python train.py --n_layer=14 --experts_per_token=2 --activation="swiglu" --moe_layers=[1, 3, 5, 7, 9, 11, 13] --normalize_top_k=true --routed_scale=1.0 --balance_loss=0.00322 --init_std_router=0.00901 --norm="rmsnorm" --tie_embeddings=false
Below are experts of layer 5 (counted from 0) of a mixture-of-experts language model. Rows are named router (the router's row for the expert), down (a neuron's output weights, with its number) and show model dimensions 0-223. Each number is 500 + 50 x the weight over its row's rms, rounded and kept within 0 to 999. Numbers have three digits each.
After each expert's rows: "comes before" lists some tokens at least twice as common just after its tokens as in all text. This comes from a sample of Wikipedia text that the model never trained on. Tokens count by the router's weight.

# expert 53
router:567583562472503564604423522424449550478495442487561559490546504562479534501362495519545553486533532587563505483548468550496552538441529496464556484502472574562435504468540551530497513457372517460515451514423499591545554558461519511543465486524478493513504511413536554547520535484531548426663423586485397509460504463462508580501608540514613463484536553553507452452467445486484552437530471477423576502499448464473545513545519461524489480504562523492449529505497463581546443495507507550578512504454606548432556546558568480408475548492450493474554474420491458514454437452555494439496403458444549442501552522506418594540414460387462528523492439511547593479498555496556430493552
down0:457493504523496492411530472450422466564448574594508490491492452510524499521481468540478485507559442599606480579471535548451557485570502502566449516511488540550445469536475433488521556461564509529372475468484625493448457464412659452471534515478598561517524470519540477469493528523470511522581499490616464440503550495509475535511511419514529488411421595409478514512445497489454475491577438524563546435458521500566476407507431485494517549569594479450504563566501454461470517342484470497429505505576469483453565522582510553569542494469400517442527509540518498496483430577432504455541546522514443418482411545505528455549541530540503416501425390472480584443509411522465492504542
down1:540497565522571500478574444547506519450443461555524505538563552536492509510489459385446488582446522362504570522589478404504468503407472457543580443578509573485520483462580520536527463566458527461431455531428528452564495529524540555518522496515451457471539518486444467494486470482445529464547426453513505496473464509423593486495536443603570506577449556449572525418511462532561561552504589535454387475458555387491519461464559528424461445560490565509572440461559497531487471481533531507431406530458507487560579520592483545578400474485455459389480556504565506466465470460491588447483382493495512542480480534489456556497435515416523480477516491597608555496542459553486549506410
down2:563576455494532437534507536497498501549548536569567560519525464486426563498567471519477427453473486457454564408548417528439564556499477510506528569480495484456475449506543539515541466399437501591496468514555573452503510527548508456567570523549450556525555478506500588490537472550470496537589429511479481498506551538536523433575450530473520552530487486426451529534420569510576569446518578486456439502517389491478530535493439559502512518528557555458467477459512573430527537422586414520487447518538570575465477572539549459505524615564570512406415571444516437345467483546430435490488528440552552471508606493488521490564432515629414411587493492498511546524538418539588461492507
comes before: "of ", "in ", "and ", "for ", "to ", "was "

# expert 23
router:595536517499539502529536485535464418433552447561398475546547502569502549568524534521541582473485496534393523490454494515459500510398478432553488481484499579456505480509459460468463583446557572592563498457582502525520435582446524564513514501528491489475546459449563551528484482455633529549566523490543440530396526572459586555554477411452413499560484379589454471407561488509426554476538523425556428433547410446525482433504584632464507536539524499430510490467472492439528444411484469409560485539506462544478519561546421519420557567559481447452466558534483517538579482506450486473484537464457517515505511548469493528447417519553469574467476436572450463541436486433564523482516
down0:508458501517536419506546544585475473502443537480628530482371556555540558407506540435482492474461517530515518563558547525512423526501455475421456457461517471487537425499480469500541420551451539520443534459490502447466432433497460431483533409511497431514455488394400458557468480528515467465567384517429578586423461494546507464508520489524446522562549432600484529546521495516527483429442495580438527455482487480466513495511555604488443486535479388584474502423534530542515591433461499591532513469591494569506614553507557516501589541458472446521527497450484481546454445563467513512489511528500445520444430441414515457615500542471541423584550489430426503584416432529431548454470
down1:518511481457407498512535513439524530442470535451501478394594524552531445448550473558445447452506548464441453593455501471501466481431499439567501545502456503526462534502492426586478456472557497532481583538452542477453502472521532464506453593484547493511508535561424552536479642569451468445587481482439526550477528544450528528541551504599476511506545401472504534518478444478461473453490438532542531484474527526501500508538492524515567538549492539551422418498462533497588542455492587476545494482492559510463433415484417541405551473448453491503495498615559509461564506514579458494486560461573427613623528650495541547486551379548504633523622531429429448461457452525491455459450
down2:473547530615576529488434422473487289474491426499561544475535538489495477581480417493537551483491464585485583534507482516525441461473507527488489508518565518509455609444586390437470447432513462527406588463542498532522478445470555407481536536434558504603566487595521533479535516548480468522491524533504548523523427565412498525454583547475462548517504440573491452515414451422489495492517541580443466513542449485561499520544435419412488498537467471577534466478498583454507507476486570540486523540509470412479454537513509520456544469491533397476596543445527470544488564544483497475497403519522480511527549564467563532467523470506469498420532576481500496527509318438461413476543
comes before: "and ", "which ", "the ", "but ", "he ", "who "

# expert 43
router:457400413512494566432553585575510535518484467498578536584517538491570468444509478464558456461464473537551538546511473529399445500472510530558435453488523407457478552526546448513468460445520479510527606483510569415491557524458505551483452615435508495515568478558529485458426498490451479573390494498442574478506517436515421565543508574550472566542533521430442489557485552541596513494389439524567441490530542482541478529621440505418404463480498611429506484466420511445446442500554404587421599437503512490570502545540575438525496455493576464519493426532451492502481532548528581501566464456494537516465497537559473483454580507497432503402498555435538474589588509452499473526478
down0:454500514399410520406489478543438529478521529400575420514482441490540502464510525517560599447568555468498516468534464538509524482505508431476461420478477523484512614457454526521593527612463508478455512434440454504482538489534456516441481478521502478452335509501568532580583538627551442464516446575645550515487469394422465396400537545480538433475414489499554525454546470523488505461542510526541537506497529506529528444490435508532423526532507493503629479614551476487465478503456429536405542521480493490492464431391521554520542538523446491478434454521541497550513478476557501515558512493456453571426480482529505483489514491603630590480455507386511557538501506562479484511499
down1:512496540404569479449577509460508525593458558478474605508505526553520478455460479489505522419546462506616519510526366445458544488522455512444523478370592547438430496427530540516442534449473522529442383542452476553568495520455641444528479458530461429520497477481464594621543496514528461512538499531550604562546538548492483481473517510419451462335458532479436538452498530508506557571538423415598539579453523541510580592481574471494505478512555471499512511514527440475428476512409534468539554485612423497391541477555504476536467519531465542487582467526482497529542523572490438440490433492504477536560486459508549491448449605546460481505489544531545431516529533478520520455529
down2:569464550422506509431486513597452498515588418509557420487368564546504546489475469530504563499431555551537528498519522535514471427536525401513509565554402489442529432565466528550542488559435517592506477520506519564544482585480520528511542436585543498509516495536547475567468567559544433431585506532551422531623552504533511460487540508549442464436558501551530527581538572490505581497531520513507543518547485488454499436486541659495543422556493498409443525525549509463457464471458452419571622528471464556491548489469402537567558516544537551471544485501448563486474492518440521539497460489472495503487627486474457495512612476442427430417501421421539474488499479450554521380452
comes before: "the ", "of ", "a ", "in ", "–", "to "

# expert 30
router:469410354519551569439560579568541478542475498535582564613550512451615477470520546495533471448460498495545530562514477557418445506499473553562427458420461413454462575482517470514472468482540495526484590521515571446488544561500541573487462612428479523531572473534495455434446504486440483552399503509461600480567548492524421548542495555560455534518509552471448430517429504509601539526403480474563438519460563494512482501604482511465417505505482584394487474491419516472431474570574388554434578483512496430588521566550523441562511447494590473476494427528498471517463500561501503487578487458504511502450528574531458516466580537535453472412508550477493457574562496472498474508435
down0:498405451487465414519549477513548457526493520441404524499463362485491536485551388507519585476459484462558534624468423557460508502485559498487447510492485533521548429434548506542418498544444493443424530491505519574497548459499536450473521454518522514469549500522450447484513477506566464477600486463596444463386514468527535572549476516497597484572507558460597495494529534484555488478456444503422550577379475522535444516610522425571584522461481442519538487580547545478540549444560545461480530521523561575611488528479398466505381479516503490509529513492574496615469526533499588536393557459532425401410469444498483506472470503523548492508528551523580494477575471485399469529567
down1:489541589490499478477475540439474455470585473469497440401498543498510480544469524542467496413588504385492467472514479456513524477524467504546483439559477584409424435532415445472543494559451513298489554506539488524547526493569595570441596448533542542533500463566457459482505546546558436448471510460522454601453474515566495428521522508484576516541451558576444469459499536551547424455453466483531411454556463486562476469534517467418582450539546541466592568498432478522482541449456530476539443468530570477486441468405519518505535508492414533508502566572465452501337479465424486543481571495507454534453549532610474532552458449486596515447429571472543526432477512467541448450510
down2:572500536562438519557558438539485545536472370562528496536460537491491550505553503525541584484531483594530516499504453600527457511474459493471492501587539566456436471481500580454538552632467496523623411510534560475489517509485437592477542528497485488561526550536420455507473556417513541506453485521490501424421605545388511442461429506502486499504532503511438446508397445509475414545452553506487544458515497420494520477503539486409486514434428454544504512588459423432550483503590442469497640484539506513471474444509593364506493450553562400417528526520465506519443394511505449476547406458514488462529453454509501481520513464409579619553485509503511472486465482537519429517408
comes before: "| ", "\n", "- ", "|", "2", "0"

# expert 62
router:438389380536489538446562581600513495525484504496580553592506537463581469455551535477534448452454458517526537553521464555387456504469511564558458454454486441464489561514508465499450480457556454525514595509492567431489546544498524585487476611417495481525576472546520473449421499483436485572394493503414588502505527480519411571560515550550459508525533504453444456556473552534606532498387442498573433482480550508504488511593473488444404481464492614428517501497434497443420484536575391544422587464486528485586513552549571451552501428510592461498513464545475467514490523568524552482538458457504528511472494579536453506460574495523463467408511560463498465606556474449507450501481
down0:567521503570518503491558479487513399366481494520558460511437497427481464450492505489527519556461520481474585597495576516582428436517562503470448512564519427550506550475540537471512584535450545506484557484431545548459510533609515521508391505506541550463479496535446479615595442479444440460524588462556540570525519553540490531511534374580482514484544519550494545478504432524533561554521465489527530482505569483564534515497537570544503505502496501523513468429534429467541530447418517507548503529499471514496536511451469598482534569531512500578413455444661521535449506545526551512486438600399496402503548451529500486484555560372520596475494509584546496546500668527441564451453
down1:575541542592455545466523518424416431503544510435629481409497499469449490515506452515562525455483443495524586489484558533447571480447513638497401499434597521535460503514506532484483513470530508440546585619524499400449424532542566470532604585410567548530403514460544474396441479446449493480528539482483551612445560522448494437504538511557596546544525556521472574486524520489444488489567642482558504535462470455579517495487479532439420539489514451548496406478558463482520518461508503471380547498454518487528512407398573557534499544525488536565491416537493483577445482541530556539486457529502567513471467521520518499408422406515488496427548508510508506499512466530494477448459
down2:449491394547361471447522570550555481471568591452591481512384518495531479597465414538556488528431526566446559465443521619494484435560545556435448543486507577523448468424439479545528479527550475392409509489539436485444514464489466464448527452488426494605451491445437479564513508451517462507521388466575484466510512461480486456482523546494548489535460559465487487605501490546461463462522558470467521504509458496633508491558432516547545482400510448463482572490489593501476387515514502491455521505479530431563485461422416533574489382443451524438518481596542493466515497564478487434494565571552455449460496530533468452588442534443496524473606527522511424520463488538566540473484
comes before: "\n", "- ", "\n\n", "first ", "new ", "tain "

# expert 42
router:541589592552460519537411433511554553502584433508411495531503471501452512566478421448477558606428465482494459518448503473528544507468536495421421494535510465517575487485538530578509527469547584542517435400552544522568566487430511472508511473479496442479504499529542432462552526483501610345480457564486422532476460583580513373531500501493506494558455446491586566515489443514363512476499574496466536599612469550536499463465578437600492569471534470484412544588532489453453473412490492431510469546562489457487509529480473564475452482494504610583525540523551613525465455503479426440511499560524551531458521549501557520546553532567513542485442532554591460507480535519452525428514
down0:545468427414445519524463449507433526513490482579610536544477602533596589507490442495483543441550427507587526457491489466515412529512609442487452462528496536461514512521464533454423516583493533490497445557453608444554421533586521529526429464512495443523457662494422497501489573584576400464487532492450464554451478572468486424489510529486482574581480562469498488454439499482529449488600503490536542504488483508537466536541536435588582570484476470505440491423559457560478510487473600614523498477579486516490541596471488464456448509551472600472483541517508534408435460467528561534512531461507461579419542474556496492431501448513563443502553559588413564508479525566489499541412
down1:459509435584504516526555535483509466448527488479501451409440515425556418488458484425483540510603472517670593568443460395465478481549429466524520484462456479546552523538452458422465515515588477437464434488455485357501545551478477502517544479410426549469403531458495511445543509428580502481473487413469599547468506525417481532565476540417517527478481562539483535481567533453564453517433533514512407555479559384506505491519471557505436496567553432579487460481529591500621528490450528475409483502498477479558489461487538517502502425407458499579482562500428528491517517552543571456563468477457387471483435467536452459495449452490478421468584452457484493436494513508494481443394
down2:498539522523571537479616533480476422417480556489495469503504528484499525558480482476505526499480564564608577543531529543416492532509511517446433502571458513477553504460570429504539517578440490509445541470474442433440471534503435481465522562467449544504481417461594500561477473491523556600462513505470530572542505604512503531602506481465556517455459500491508531503476386457560461509387509472532493464571473425504484452542585454475498467518503517382475548471455456479408530438471445560443642532579417520498554395437477542469543553486430462445481479528567553525521449504528407540569482582382534451556407469406499516495487415432516581587569487508549567554533498520553606457534
comes before: "the ", "a ", "his ", "its ", "their ", "this "

# expert 63
router:473550526458551412498485547558438553578399499583493528527505569474595566483504440509545430604477496516457494471430513553429525530560479493594457520453412461462478522497563547443525572462589474524526541408455525522464547561463549507417426531424422447438525450596556498502462506490503502543492487479425518510458474524503486441578419530474416524521545479429554462515477543433521489494497541478383591434576596527512421581542474436467446582453572508435460424558476518436464445412511474572487482512547473455533487499562518458514564482440525480533543467519515477424454442470502437464445514524612554580530552455554471459499572466436567500669516471510481538507547508529538426566502
down0:467423498500443480503417493463474451538508501556489481516456545538477411515416599518523514570526525545520502447566499479468563447466438480451437463500491500484445616525563484509450430465500530554513534517547506448516458459496500550528539424514473513502528585409556576548513429420498580615493529544507457501498473518506556484589482617513436540479545573491570435434531492448520527550529560439489494482446429519459504665365569538543533526477520408469487509494514412414560558481487490546407442460468448525484567485535447438556583455499443518394533513493556478441511486537551444445527430546469469442478492432450580518478350515543532464500443570532469591500536453493563478583404
down1:482450520441534477494526512537457528491472520558499441526497478451461429458506496448476551430569543523469475411519527500532592563574515554577586571558480484428404496539546428565480434404564477415444475517403463420530418474449473575441510553504460465415533449498529465539496550459418598488520581508530465506541445496431479497483585416466536430516512524475453501446400455428507436478498577523492471529560435557516487594494486527495537419456491519527468480436417463565493428584543524477539524472474499554500409459507551540495543467429561509451419567534523491480418532404476538514441491536413424579606409506433574525458452461463512619497551530587557560490490468470446491451428
down2:420546564427529535476447557515533519519460452466463490516381499544567521468459550479582555495533465524472566474481474438469465396496388489545552483545456594535476395545428563527486530460440631528558487482454474481484609480522502522497426524456469584545403530460445683530565484530507560549581517523432503483436468508565559416543525487475396462466535497503404498490545607527438487484566503422548530517502552510469491491420478624482548508527555461437578550580459476493548444490438524496583406495524469561505526490529508478512519571455522496505492519526422554469527450490504526523515470516493535511585414516565588438545485496601494441413457445576510511536494569516511452526471
comes before: "\n", "\n\n", "the ", "- ", "= ", "See "